{"num_hidden_layers": 9, "learning_rate": 0.00281, "max_steps": 6566}
Below are experts of layer 6 (counted from 0) of a mixture-of-experts language model. Rows are named router (the router's row for the expert), up (a neuron's input weights, with its number) and show model dimensions 128-159. Each number is 500 + 40 x the weight over its row's rms, rounded and kept within 0 to 999. Numbers have three digits each.
After each expert's rows: "comes after" lists some tokens at least twice as common just before its tokens as in all text. This comes from a sample of Wikipedia text that the model never trained on. Tokens count by the router's weight.

# expert 7
router:512469439513471512495536496476502489552510461451422461428513511446486535533499518485584476469469
up0:512569487470462542489589568522470474481444484529539450509518517502610505419493490483484540460566
up1:513548541501536506478577545568475480501440509516516443448525533563475514565477474536500488511589
up2:466482546439484523415534553482482547514559456488490468459507457551484495457530524481488480505544
up3:521446483500479520528550438531464543488519546464504570585443469439571523519499542503497488458430
up4:522412485504435463512501546526477408572480518453560495475465471465542506615495462435501500531477
up5:538447564522509515578556532486577469519460457515471587514559474501518484538609491493468462469467
up6:529483478421535508410548570495409488453562456530476492413490519539494489533474504505472536459459
up7:545524555462518442462500511471461526523488516590505562514491601465526470488444517463520566476412
up8:488552513473589482517458455376579479494495466549512444478480492486468450498491487469472547532484
up9:432531556552466536459454487461512487527533488473508502515504486553537503548520554453530472508513
up10:473461454494463524478468436553539454422402495472572431503491443515464463450537523469523491504495
up11:434561567505474470526491500549528566457501534488522511506441474533494437520527476450513492495510
up12:498438450484514450486462467488473492580519444536525478541470516496469543502513521554494445510506
up13:480494466511478523523492516503450482502501505484551461380450533440433431440464504476465527440461
up14:554446435546440513529503513454487490468504526457454467536542532498495438468535510490576533516561
up15:440452497525445488548544444512502527538506414464575536448418531445489561512446543500475515544529
up16:507477405488509522435481458433537593563585541496503512534528497516490498520526512446471505509525
up17:522434493494457479466502512482626459552552504559539502441466538544533495485506417458471538532564
up18:537491503480567493463548510454456598491485404507467609495472464433520476436446521400444553537522
up19:506522460547456452480517525495563463457544454438512550521541424588546530486510527519488423597408
up20:518478531491441440552458489563350451460456507572514501503511460441482534427501567571504540516499
up21:496468468508504470508485541520506535447431472574579492455441457501551535486486463461495441500482
up22:466490496462487488513482471487501498523500445426455414485518559459498517570510491479464535480483
up23:507517539492608550505483500534488529425507470545482504589436513542510460499554373515493486430561
up24:503484475513503492507510541507523451571480454581423441656550496528491479509502492503485494514489
up25:528416490587505478557476500430573484538453456560512496461521542485508483465471505500546434478446
up26:556532518538584578551541491443495441532469482398483631545509512520476512382479508515499491491437
up27:439475472529553540500472494499549461431474518466463557486474534416426460486459503430507509520534
comes after: "-", ":", " (", "|", "\n\n", "3"

# expert 13
router:480515421466553509462496456475530471482489454507425470386485473465522494508616530518577478495464
up0:576513492450520479504601485542475508564502547526509521459486493618442475450458511469516495517507
up1:548578537566533542453502480432519486496534550493442473495538473456559575505568455582493470494460
up2:459451486559470515560429539474479484530485500505476499462478440454523481504499501518486539505478
up3:473551514485498469453460556509496525558541507481558482479488517490494467536531432509498524432490
up4:537560483587505507565580465470495494541481479498496533517477487524516545509533533544498544515524
up5:481549463510530454503425474531484507494516511488447568502481484518505536455444523526490479508481
up6:486532480502496443628429497491503524431548534496462490488472545485497525546525502531482547514574
up7:509510459594530498516547528578485509468469534507502477508479455485529545370520474464508434494505
up8:518439432520530457504474475561515468541452544460435506560501471547495479558493613382504457499455
up9:461504518452541476534483497498527533567489434530463464493511478564518513549488561581475550497465
up10:512557498468512527472456523483511518533497452489450567512458572485507453548528419548487519519440
up11:506578521472491489463493526522422504471492580491507518582498480486453514436509558509530551479497
up12:564463553550495458535598532492483450475491484534529546497462496463554576483493496415547503468452
up13:486556531491520479523453465488478520561497491496497496516459466557487446491492533534500477560498
up14:455497490572542484497472479494575523490519491547495463521507472531517482521494525514470472502589
up15:504527456417567505499383508499466489425531526517473513484471497498525506535548454449486526486470
up16:558564497476438519481450497450543520492501471491534510485529499453548474569568479535532480477522
up17:488551507454492544418418472548517503475478537462518499523476469466459472480471527535492521494538
up18:562475479471559515451626557545480479526558499513410424514511487547441461525530441469497526505465
up19:574516480565503552552413465511496470482421508495483408510499523504431469486474555484486409495538
up20:493508504554530529553492468510519477488478547495530489504493533421492476527506461442476498492516
up21:506493469541494537483454523479465489510431475527485506427499539442546511573523502481513510469546
up22:529501543511497523518489500480522490457547473506443526497507503557556545470515500556486599508581
up23:620483482507542476558573468505523473524559492529525493544520469523463470409514451530513490496513
up24:490444492467508536503506527443476478419496488507461548423592480532551530518565466469523461488441
up25:409483486518524512594514502490493479490566550402467499506491486433554578579483489509523497499490
up26:436501550477547502443523496517568493457490517553524492456481472484513444504469543487483454503518
up27:511478513500480553463452501444518486547447422566446511419517417555573549615520512509468458479513
comes after: "\n", ")\n", ".\n", "6", ";\n", "\""

# expert 6
router:491489440438498498506481499504504554496498480514448476481526516424459488538523531505616500487519
up0:470502572592484493479477526526474444528533535441484540495510520549510506500520533511558500458527
up1:518463401552480507524489526530465524490580481434499474515556605474486509438557536527505465488488
up2:581486460460513516491445577445542539507580485553478480482477453489477556517468447481501429516491
up3:447526537476467512525506516476507529544468471428539532508539465455502445554518551451529474487470
up4:409460440457543537464524528600471503457503452527508586469486446453491510483494495441486542541522
up5:526549532499522503486521499494492474465517461499486555494489545515462471419518524570543504501507
up6:465451548497487523504493528459439534527510520525513427505479496492513463554530501548547547467552
up7:523522431472481479467499505444466515512589527562565537529449480497491490583508458476516471499528
up8:498464496538508517484491513494480493421526517525493575483527456480481508493509536541502495529505
up9:507538469519517551509409517477413426413530488448537472483561515485451478458540473533469474527515
up10:427461548465450515489496512614514468505559490512510510471519409455493538485446505444435490462484
up11:444457419480498477525463431475481543519555486518516438509458477548488554471496536509465530512552
up12:492504504546397456578465473495544460520471492489429553492523541556419476449496487436525507487495
up13:501440501553526456549499567571533528480506482495570463524457472518370491509499595448437517444545
up14:531487493551504533492455520475448434514472444545519572507516541505537553423449431494529496521539
up15:586495512524503437526524515466495516548513504463506526494517463483521565479523467470469512541501
up16:478451546463493476469483534475531501536448524526438587498459550428535496507526514553506464511547
up17:525532456538556441500493457465444519493522444627509557518584533475466514550478460526468448459500
up18:519474505452556539500443444487470496471498525510520446498456452470508438534482531443487481487546
up19:517505564476510459534597453525483531531463519559522487495440453549564505513490479530459519526491
up20:440488505488446481517476481511519522493543514483479499546555562447475545476556509461608453545474
up21:428531469494519459573432508498520491507466517446504545497502488460516516483506529488574506454515
up22:514549483516417549400479449452617570500502475440460463507453545502440524502505481522466474484529
up23:472537475474531478499504539543399446508485507475488479512578610434485484519505536511563453556513
up24:524456512585525483516517537495488429500543547498513507554568505536560472445509518516545533549505
up25:566532508509560504508475542483473512527446489595524527493507520484441500450523579482434570482503
up26:563461504512440512507512479470468575491533560507512522493506475549486555543449525571475514477535
up27:566539560500543500492503511444567515582457536475482450472518409616506522470482486534477450473495
comes after: " the", " a", " his", "'s", " an", " The"

# expert 28
router:531492461468509538442522522488496562477461416463446467415553576453454479527519571489586498541470
up0:521440516488500473566453545534513535527511440455571584490571555591445542514461547462481465464391
up1:516553501378478526527588466474505536469549511499501450536504516510638593483553446507509575448504
up2:528514533520471467477496549518520605548455526517533504494496461514526433532499491505488487502518
up3:522489543512445533501459469561447545484543453501572509552516516505529477486519514553515522483499
up4:457478453473532494484561547501470443465427466490507512490486533500544517476544489470485492541488
up5:464400533571505543558519498467468512527496479487516528488493463468475474437494472478471519497543
up6:486532465544457510537546482429572478494469474568503565529489433468552476555557536553480521450461
up7:518539576433543560482448514508517491458477482541517434462485570509513504514453425512503483492496
up8:469536537472513430493443528522538505473416520554485471475508475497457466530548446527494523465583
up9:484513478486520455521483511453516486515477541379411509466536444489439567415505494555508386479450
up10:494491513478452501513476545484486440497598499443555462534503509512448538466453510583490548517491
up11:568521530505523507518528503484511502451472505403482515486547539573422519444532534474530474533437
up12:483517577472521495502448506521506449484455533571468519552526488451488466509446496476450534499597
up13:522429436475526516494535488444484497507500585550520460585578514504478492435529521531502502569566
up14:463540505425517493480431569557504505523599538535420466511459518472494493480473443430481482441476
up15:539480517471475482563549505533461492491574525595470556569507444421523581497475553546455429474563
up16:542479534505502519457488470507499538497466438504472482552514563515464429496449531522515431523535
up17:517547458488455506489453491431510559486471475522425454462530541510488451463526523509511513523542
up18:484531484472527480497515442562497384460502409548481458520474495510486486506495523453465523522369
up19:547481541491489433552453492605557491481493536494462550520523458416548522503477527442500561529553
up20:560576462513429518481490517473551485528493520568521573503443477543483526505541534490454544444525
up21:501614437478486436460540564536498500443535540521536505478518540462516436545504458475502533551443
up22:534491517614502469524513499482522480526520571534505431464500498465463515512459468519500485510536
up23:538588461449492510454457490492502542524460484496525529495509564461434476532579522492506460471487
up24:454599490533554487503530474519501425423469481452560590437492520539480568464468424534457521480520
up25:476506457508494493499491480484446450543540495519399495450553501503531460474461518550501561504554
up26:495430521515511567448535500493467549477500484550514485476480424467526561499524472435487540447601
up27:518510500469477557475553541579480524495444531430548531465510503536496502496546589465543515448434
comes after: " |\n", "1", "2", "3", "6", " on"

# expert 15
router:509472398460461532460531523514504512484514439455422542414517486439504520534573526509576488514445
up0:448560527515503514489453544482494459598494537574487435472488506512518504568463526504498488492513
up1:576519430487456440523525508518474529550532544503498507555494493524512496520526484565541589554494
up2:451461532504501466522472458425517455565392522595496515505508507519463484462531458492465433517499
up3:454458517568510588588489506440512470548424467506532449514518516516469453516437509587463517508520
up4:485466552514512558457494516492495478465562474403495458557431496488477524481439571520525422416542
up5:485467571462487468481438521465497538505504529430538482485448507571465573602458472509523453503507
up6:520459436555529483460553558497582461511484566519525462477470480522509466512462463451494483512508
up7:473594546529471552500483561487510506565471457420536466482482504500524525445511449516503542455517
up8:455504516514520526461497525574485449459543495429540538503477477450406544520508491463518490505547
up9:561512582558545432534504428446549538447474478552497558487496529497447483502534498503468459531476
up10:542514481498508581494479471464478575489505537451454558455437467495496462495416502524529563502478
up11:476550479580548534479522444502464467528523528530471577556514507595557403463510500448513525529412
up12:496549435506424535508501436546502495556533440507518488515495514536459465543477472492498518560461
up13:448510482440550528562512466504496464484468438519470542462522466477507556519545483538498457518494
up14:365457428508531480502510558498486483476480458477580505470495488545435512469466558493501562453463
up15:529559456560509562537519495465532478484508476535520575522472446514442540499443506532516459516497
up16:509487539498506471544510463552529503456487464589487442455540518487517450426472445539473508497480
up17:520531451463452519578564465495502426493551452533481461452499505550585556488557485443485583448476
up18:505474457483531503464494426488456499583468509508546542523504479436572475439537511455507386525482
up19:469506476502467523430441467533515516537502449498469462511484501532420491515526485456462533460496
up20:573474539510465511580552604431507486517474430558447499452509458544547537474518499559512510542458
up21:527594478517462563525532467438535503494506461490467480466512536506499514445560544459467625426433
up22:556449534550591528485460571536526489542427547505525437501494425504473526492466526461501455540497
up23:522455536406511423436556415540496500464497512522486507503492505401524560495536510465487513511428
up24:559472527437557501439493475504503534472535513440489553553430464550528562562509506476490483563555
up25:492528527509480463485452512554470436507509493483540471503528447523471490462530462465494497500499
up26:470554599538530547504497451506532497460529473506529541577486460508436512493526505511493470519504
up27:508490552582481503516464508577513595511489516541572443523466538482551445504504495460482534431512
comes after: " ", "\n", "–", "\n\n", ")\n", " is"

# expert 8
router:470484417497466518462540485505499545482499466453425473437526571448530481520589504532521503550438
up0:498576524508537459498473559512461496493551530493568526504539582423535533539552492427531502498466
up1:489530551520519609503560570489498489467425495500524526455448560425532482461528521561498473469497
up2:496523481558509498404495420562470454509543457442427446518484530457524395509483479552484486503491
up3:571507505416507431512416526565464482533403508501495556526519500549514471507530496487429501472577
up4:444488491599510527467533487500510539513445488447502494416543580496491485505472482479509544542499
up5:548522551523497449440539510520453455444561524576534538551492563514501476523504544503481503490484
up6:512525541536444499483575487485433523526507485468473476428503563495486455401565427547471478550489
up7:420468478478521549532548563460521528402479582509472540498502424512482535465482481451483519506543
up8:520525567513536492461458513477503561544503458486467545506536420585540526458443465601500494506504
up9:505458501476458641504495400532476534458557516510570539519472511580465518445493557533481555572442
up10:482488476543448492566499587499502471460470518482556516544437540530541533493465542547525505492442
up11:531435493428496482552496503543477535442530493528563519460497527545530524492517520450476515458527
up12:531496502514511478521489480512507497473532494494535488466467510476525518532521462425435522558476
up13:520449542409520599556499562456496488511543526502474540524521505533535530535519447553519512463562
up14:503483554523494519536489430463482549514466547395572452427487557547488481442511466519465523508517
up15:445502501449477541537548544478445430487478639490509523540500432519474486454528442472493432504504
up16:438511532488544503484556473455473563531484498505575441400491578514475479556522509545508477479508
up17:435532554534506514504439486490477468480555568483409556466482466503454478494510513413500639484548
up18:523506441457484521442508510518538462534484557564470530528517478401472495515463501537480448457484
up19:521480459539462571537472550402519435514472510470515490474502467519499537485496491566556488480462
up20:534449448567524459520494554487568453576515563535581451434471524498490471442431518434493582467521
up21:531437484602533599545485423539491554479500429494469549574486432548527446458547507558466460489538
up22:510455506497466490443484469484539476502513501453517518486506481549526562439469481504493448526428
up23:469520511528479466531554510511475499411561506434498504519517452491551553557448544458492499517485
up24:519438474508479529516533554494552547559453538512509528518483498529482521523461541582495470472525
up25:519533414510564520483552496428496549496501546524517474523481495509511568480504494514478522524495
up26:523509617460476466523552530475455505521487492561476537559466532513484473499486487490482506489495
up27:477511465479463520525621574520512561575488447503572439464484495537468593520545492433507455474467
comes after: ")", "0", "3", "5", "6", "4"

# expert 25
router:476516452457485525430520497506511539511486488492446467453555488440475526542555499527644490524483
up0:549452464506472522443455424472539425537490477480419477465516482521499512424528539513488569526553
up1:463530492508470490445531536445460519480498503512578472484477495503502538439536474517513459504473
up2:447514544553495475424497493537480519552496559517531408523465482485576488511444493510499572567523
up3:474502521442502455556496424481491364538527505546540535503518453489522498494458476505500463476488
up4:517503508448505448501465468546442510477560449507435498537513463488497500499484517548487540476581
up5:489544526476505527556568521520528473511448537534552412499535518488514512536466553526477512482564
up6:445439485533501502500408476505456489496452491513479568548501429528475493521568523523523484557512
up7:449542493480521592416478531477493471490565465540544457549523495474499462537561491563519443531481
up8:486434478540477474491448520495497492608470484528480441528485484471524506503515501573511472516579
up9:507495535485558452529505507508476450465525465474590500508517503531570387467450523488521576483529
up10:499470484505426565443491508473428503587567587468404421541453472471483493491457554501531569527513
up11:469501440510498447464458509506488529444451453492526523527502507534478528456516502578520569475512
up12:478521475457493531491502482437465481500499478561533395534489510462491471540424518562486532462627
up13:486500552496487468504456420456444500493531508444462564523490553538466526529574427472529511554526
up14:539547506563494543503483489545534540444406536428519482536412543531500477430595503471509540506503
up15:535461517447538500493508480603470539481525485523501505551531471565485510508541549415507490515447
up16:516372508614486468542500497520494470534418560456498503479467487578499564494519522455503539472488
up17:528490515538527458535484541440479493481497514498522465428430502502480524468477473487501525522413
up18:517506525500457508444492492517469497497468531528444525583573513466561461471549483500503539536422
up19:482465488559514492452486478498469498529463528568461469510484439567540483366459448528491470567512
up20:494512489480484438478477453427537522499564405552488541528506514537537408563511464484518551520483
up21:439537439511448504503448536536474528509496539451493500496439486529476504516493428488534475539480
up22:487556453495495496498495473458480619503567496516474512420516508445551511515431439509530512523492
up23:559589527512518483534588556520602480460450464477528460479511590518480502539532506517485501442542
up24:536462498498473545496393467509537510469498505547482455475523530438560481514508473529534544499492
up25:549463536452486517576471495499469580447527467530436458494535494416485467523488472518506539444540
up26:572506498533514460519478483526536475502456450515536458498512508494567502446464488512488528458524
up27:427462509492531429477481532484489497501521541491533594543554529553530510521551492506509540473470
comes after: " ", " (", "1", "–", ".", " $"

# expert 29
router:471520451471509520480544488571554548499485506488494503437521559430487508482583566509546491541498
up0:440480493532536560520442530490461482475455402503430455498529478480495459393479552470515495521505
up1:453526463496493487476478504491428478534481507516421524524508460571432565594506498505503447480497
up2:467511362511451463534486447488429522479523489488478494521512457619477487518490567506437531441510
up3:558503483531507570515527472519525566422538510525548506511449488542485467474481529505516461454547
up4:456486487591415464466493468432428419519475508523452470513505538478488466521561575548493391535513
up5:480448491488531486514562461525423522548473491433469536459488449512480477596495451477471481534542
up6:507462489548477495525501485493548505576544502479502453487551501480460566486523495494526447502504
up7:444507489454516464521435484557490468455476578468502508514466565506508493521524435504478454533457
up8:448551460477546578479542487545627498513524538477487487491462556477474522501505439472489536488503
up9:444506487493462507465489579520437460378497434471470522577487517555504489445489551505484492462489
up10:496562507459459486555443427520558405505477501517580480510447494490545467472528512525501504518494
up11:540507520484454543498495540525557532469422498555476547528476546457481467473522485422509586518549
up12:547446551458575515460546469476490452551502505530489534551525418448508493466559474473498453487504
up13:539503497474487551517572473410506416523477489449493470525518530480420550454471473519512536517450
up14:463464557574531400493494538499526426558458536501538529484524527509513455466450518497503513501540
up15:461541503469511459496545461507503476476494478498384545530434451568568495502534530454492461521484
up16:551495490513496516522460481484508533580533506545545461528511487522510487429518425558479528509523
up17:507469513511526510520449567461524512537501528446472522478601538439496438506508499481510462527506
up18:536546553480513455497612427503428543481485561488445516515494443574529502535468489491498441533516
up19:523526577554525480519537512511500469520464535478563512477584522504519560478539577523522538536479
up20:516459514596554478474408591461469502400466554469507464547547481459474523503468542469538489511522
up21:509537583479455507454562511529462516463440473470471451515499553457526512494477480451483437465545
up22:498494532517505480509546436480538529437540463525519475526477517534511551469555482471513454476490
up23:498448410557480462536513433486447537482478514479403492542493446518473539579523463478471435493516
up24:470506525471471525473558583413469406527627536525474537442498409590544502488539517602483493490460
up25:515523518525484536456518426515427571491483500483450506530507524428484469537527461482461536505484
up26:423564524406541452555539422540527465465568520502476508534472512471461440548478453438467559466513
up27:519527579496513501514561483498469580447466494462499471530463444449548546542508447465488518553519
comes after: ".\n\n", ",", ".", " It", " it", " he"

# expert 23
router:483492459484501510437499488484536530488493495451455494451591522443488504530565544524512516550459
up0:547451501513494501538495505537582491571521547590556468442482509591479587543505513535456482528522
up1:545551515435514448466511467434582469477491454522566492514498511496450557494550512479543499506500
up2:549477531601567477562539479506548493475497523483555518553511457527478488601466481423459558454524
up3:475496475542464455488518498467477518546498481564484535459494499530468406520478462492497522523499
up4:515482534483528470515454476480521504577517478499540364503480584546505439531422519490508495499514
up5:480464511580484486504485576396456446479547480492496502371487439554488472521525584500493580521524
up6:560451415520481502468548516554464443563473449468612461565483543515497557493504501521499509475464
up7:419529429528465612491465551488446504500463525581560518518517437576493549493511491480486503526516
up8:529504474541456489506450481491513468501540528447497566506506491536530540483464549484489451430501
up9:506559569525501629539533493468410459427437569490520455535529573503520551498560499594503534450511
up10:513471482549472486514410503488448448488521446565462482474505445427420464516426499539494523521569
up11:454496509530535394542537466477511520486525514604526522488524467520478597508433448466491535557474
up12:525495524565500571548486510541478466518506409471562491450500513499471594472468488489500528505435
up13:538500491570475455506558451493547433570406461515549500555512514451515514495471513522472384463504
up14:517469517508543438492516511529532543483560447509509548517518478528472501520498444459505434516513
up15:533526499557529512546480552548527475564473535557516467454501459527488595501419530427485476473513
up16:481419559476526511572516523525476508452529500482522536560501518408531456546449500435493508544497
up17:528543499552488503449522469509495465470472470468477512548514561622489566531532574467494489533460
up18:492471481500508506450554559507460537410488557539520484504511545552466490411451461501457562448508
up19:462550508486472540524533526516529510516491545534478448458528576515511456530477536517488495551527
up20:581515513584466501550512484466501433456459482534497442437493488505490610491502520468474524495465
up21:466438497474554474473541551533506472471477505531466494492530446462476549494518593546503490533459
up22:503563451540537437479462500495451475449405482453502487507489537491421491465491512523474540485483
up23:524545495481489537433506505486510546441455487423587581591494496554540486532484505475508447543464
up24:469500536509471435473427436553519371476487499487516486477505500463492463481574493475477475523549
up25:441537525582542462510538478479480545454529400540465489527526505506487457496454552526514494453503
up26:419492482491489543558467481479473509490440436485522576523508483442508491536532489580495519543469
up27:534457530487563414538594516531513552446505529458554589548471474505471472504445558457514498511421
comes after: " of", " in", ")", " |\n", " at", " to"

# expert 9
router:487512467470514516458479509557537535535507469482482436418557539434491540541515553535572502550439
up0:561573529492534502527528522491482560553489519536521548531463459527432553557448507487506496454391
up1:439495508510462516497447492494459449507471543564465535463524483439477520451445546487493494562506
up2:585455452506499547526539545451516522506526493483472493491547482529558490531475491532461418480574
up3:553441495486513583532500488475525453531504519470466426492493511414454508443524482501539502542448
up4:439506458458502501433472537521500478575434505547460444458395492585527446470463544458472599460499
up5:491463482453463485422493500510529431442481523454511523539532492507482497412516500464564561476509
up6:498511515433482470539487503511430476538439517432492439556436500470520474458513529505519472485451
up7:507452521496473427473504447556507464531497429523476448503545478419534494521536473505443552534465
up8:447522511555540531509492551538522580514434508508557440523531581550463471446507466516502525464465
up9:537537566426517581553478441496450495510534408556474533465487504549509506498491523566515485531526
up10:397451497491525535482502576443461495579574484447566471475537506453511526482533471530523475503528
up11:481493520532438548519513511523469529508390430517457461438486488549508471512483532502521505527460
up12:429495508466532519500549493547450514503522484447542509435506406488453543527494530503546580507486
up13:452442473395526534468444527444479468472491528549586441460516529527520485575545529453534489527563
up14:515571596513496503474461532533474442480485428508530518490481493458568497534535470505552480548527
up15:523559567561567543507537456490487447564447467503471490570496456531575479471483542543482471490561
up16:556478488491573454485493471509426521535494387493435512485530456534566529552490459514480451514489
up17:479427548493514427451499559520520470539475562429512486471575560474473550522472473477486423447437
up18:584495462502455496487477480393532481528476517496479485503478519526430457496467499501462507511526
up19:497480525532480500502559505565487544542489553532442493448482472538486405476541508396487492496464
up20:429384496467408516515503546434410533551497493535509463524492453464484542474419457537495506485492
up21:476527566548524493420491487492531463491453497525430461468564503540508499554508516529521552459526
up22:491460478549479472477519515490496561573500563495516477452511510511567485540598508482545448486478
up23:552468502592526535494470423471504465465541509507500478496602484527502485507516509531506485511452
up24:511550526498623591421496482487556484539533465477474521501471480508429521550507486630472559528546
up25:484437483480454498477530534522481440548477475482560563532502476488483444521430440492499515555559
up26:501507561533522450475517508544457460548470505511456528548536515511455514495526483480505600558523
up27:503554501523534532578527505504443493524534481530566589459423483586460526488458451482499546435521
comes after: " |", " the", " (", ":", " \"", " of"

# expert 17
router:457479423467540510423542546487552572470510449462427483500482510466444456565545490507559474491456
up0:525504493494548507464549494507533546525444579575514492498507447458477514533498472487483470483500
up1:488480439461479529488546495509474487497464526476524490509460527530492488590460431515493515504545
up2:512508597506444501548487445527490497482433424445494561536506542473553490490561550460489480535526
up3:574455539515499486582523447512528520528491527567530453543548497442515483453452514505481547492530
up4:521556449462531523489450508487469560463509540554532547465494520501485591470441495515484460518471
up5:514470471538435512523493490528535528501484531558529563473477444447491474474483521527515491474504
up6:474446535466474491528510422548503598529461473470428525501511506525478524604526477499485510505497
up7:585474500503494495482467507544480416519431515486460460524553501467544447496476459527482501470512
up8:445505525508547535464508521433474510501472488506536423506517451498475522484424575494514440528481
up9:454483421491452485553470495504487504563441524461508488488507497483489448555491541507489593517522
up10:543482463559489527571577517466538491552520537438495512508490527571499528513484520491502422521496
up11:486544479516439462520505464487514500531488478473431489484493547514495520524537496467473535512500
up12:509469474554546500540496458527535458589540544531446550496508499536423469528491481456466500479523
up13:450476494475503545541451524523427469497512583463460519521470497444515548453445515544489498464483
up14:489511549485510522454532481455515560474476484511536473497467569494606489562513471460530481481515
up15:511487501540436550522489515467516476557650501454526535483483517412481476512493516501509555498478
up16:482458453469495482510525494465545407461532511482503498501526496536470528480498488513481586491487
up17:480479488553518481472524507472486469439552517517528541520535503480475546487475428568497442490502
up18:455497509584578519549439471556492472481413480439445513513499493494445487545469534504486510554518
up19:548559534505529566460519439581490551511445429527474549527457588526504499515444520454470529472461
up20:485501473543556564537505530482472414502493472533512551517542530451469454478546477512516494470489
up21:517455494532474557528485531464485522507451507476503513526505453521544473498521605475475524520552
up22:465502501500522572439468546561560511482490493575520501514530458494497468454479549416502475482560
up23:439525545472382501545474439448521532496538478492547505522442565482534492506502495520507459512524
up24:460465542497483458448493525531490514451473446599462393540496563479429469492524496490505509497474
up25:467494521389478412571557436494412473515454531488592499497450420468484500495517472527522553478528
up26:510523485418518511506481510443545507477447586523546573535514543448451495504507457480507487476546
up27:501474480538522469466492568515452571479577454521567507510501579477485474485430445525518430539473
comes after: " the", " of", " a", ".", " in", " for"

# expert 20
router:475530407480494506432524533495517517478484527470481480412503513469462511538528526492659484576488
up0:472469486510432562513505518510525532549542544434494579531466532501520531567555507576550537503457
up1:500545506489502467511520442469506468502450459485551457587507484477475452441443562508466514538493
up2:539495532510519532502558497519539508492422489477517537441512502460484497592483452549495553498487
up3:501540507565538529515525482422412472502452549515441556578496476506516470451474521467474503473549
up4:434487535467466468456466523482476524422592493459503465524483491501522500500574475559506461484456
up5:527548449436481481468548449450472539470541443506526519525483515507498503516557579541529520522437
up6:493480528437448506611458537435479515502523503485418514584479481527510472551567562491494511500505
up7:440512548483475482464523491546522540508499486567554546532519470491566483543467564443549464522441
up8:469486556490501516468441524618527487486450494583529498548474534530438484572476517510484500505525
up9:425489464491550480384507492502559513575490493584513454477498502485526527427454514483520526533487
up10:498464541445460502432483512472488520528583567424427490566499453478580608506571449592478491525517
up11:531524487467512505507533525420545459536474503551506470556491440539490380483488447515517470481555
up12:513533537553510467507493506444514462561603488592539491473510515502491486538500540521500478496505
up13:476451515581496572490509423422424444502529456447511547543454529530484498462494464478557481497577
up14:506486548555476526558472481470412471469530550539435494568518570528422468498503537480492489461529
up15:504449544568479419470427555421468504523526461560444546541492494527464383526518531524522428494543
up16:422537491565403609519424566526460389497524463481554482448543503452502578479503572555524466463460
up17:553551469554462513489506512486523513416477545502488453453464450552515572426545545427486492518477
up18:499417460487430494467502457469525469542483480495548446451527559446431528522499432596528428559479
up19:539528526486540507546511474509512518488397518592510494524483470533520504459501499410521485527490
up20:547526488477485519457488470473513461411539522443510539498511521496506550460471507560509511477553
up21:512540481462458529531486531506531512501489491367517568496489544566462473446530438482517465537519
up22:442524471414533462493481448490432518462498511539462528537447482464517485536429527509484464443560
up23:560494470507477557511462494506520488458424518470543514482439476510518552524504482498489474538519
up24:480548476519494488505490539546463543436478517570553542486474443555501504556480488540519504471513
up25:515543387471526451422480465494512483446459451508484551490493450534531447462522555493520526501547
up26:531535490514459528471462505532510493541459470522482448459453498486498543507569520488518482541487
up27:559517510363496545463464455454502470528555554542489450443532479422457493465443461581511446487518
comes after: "1", "0", "9", "2", "8", "7"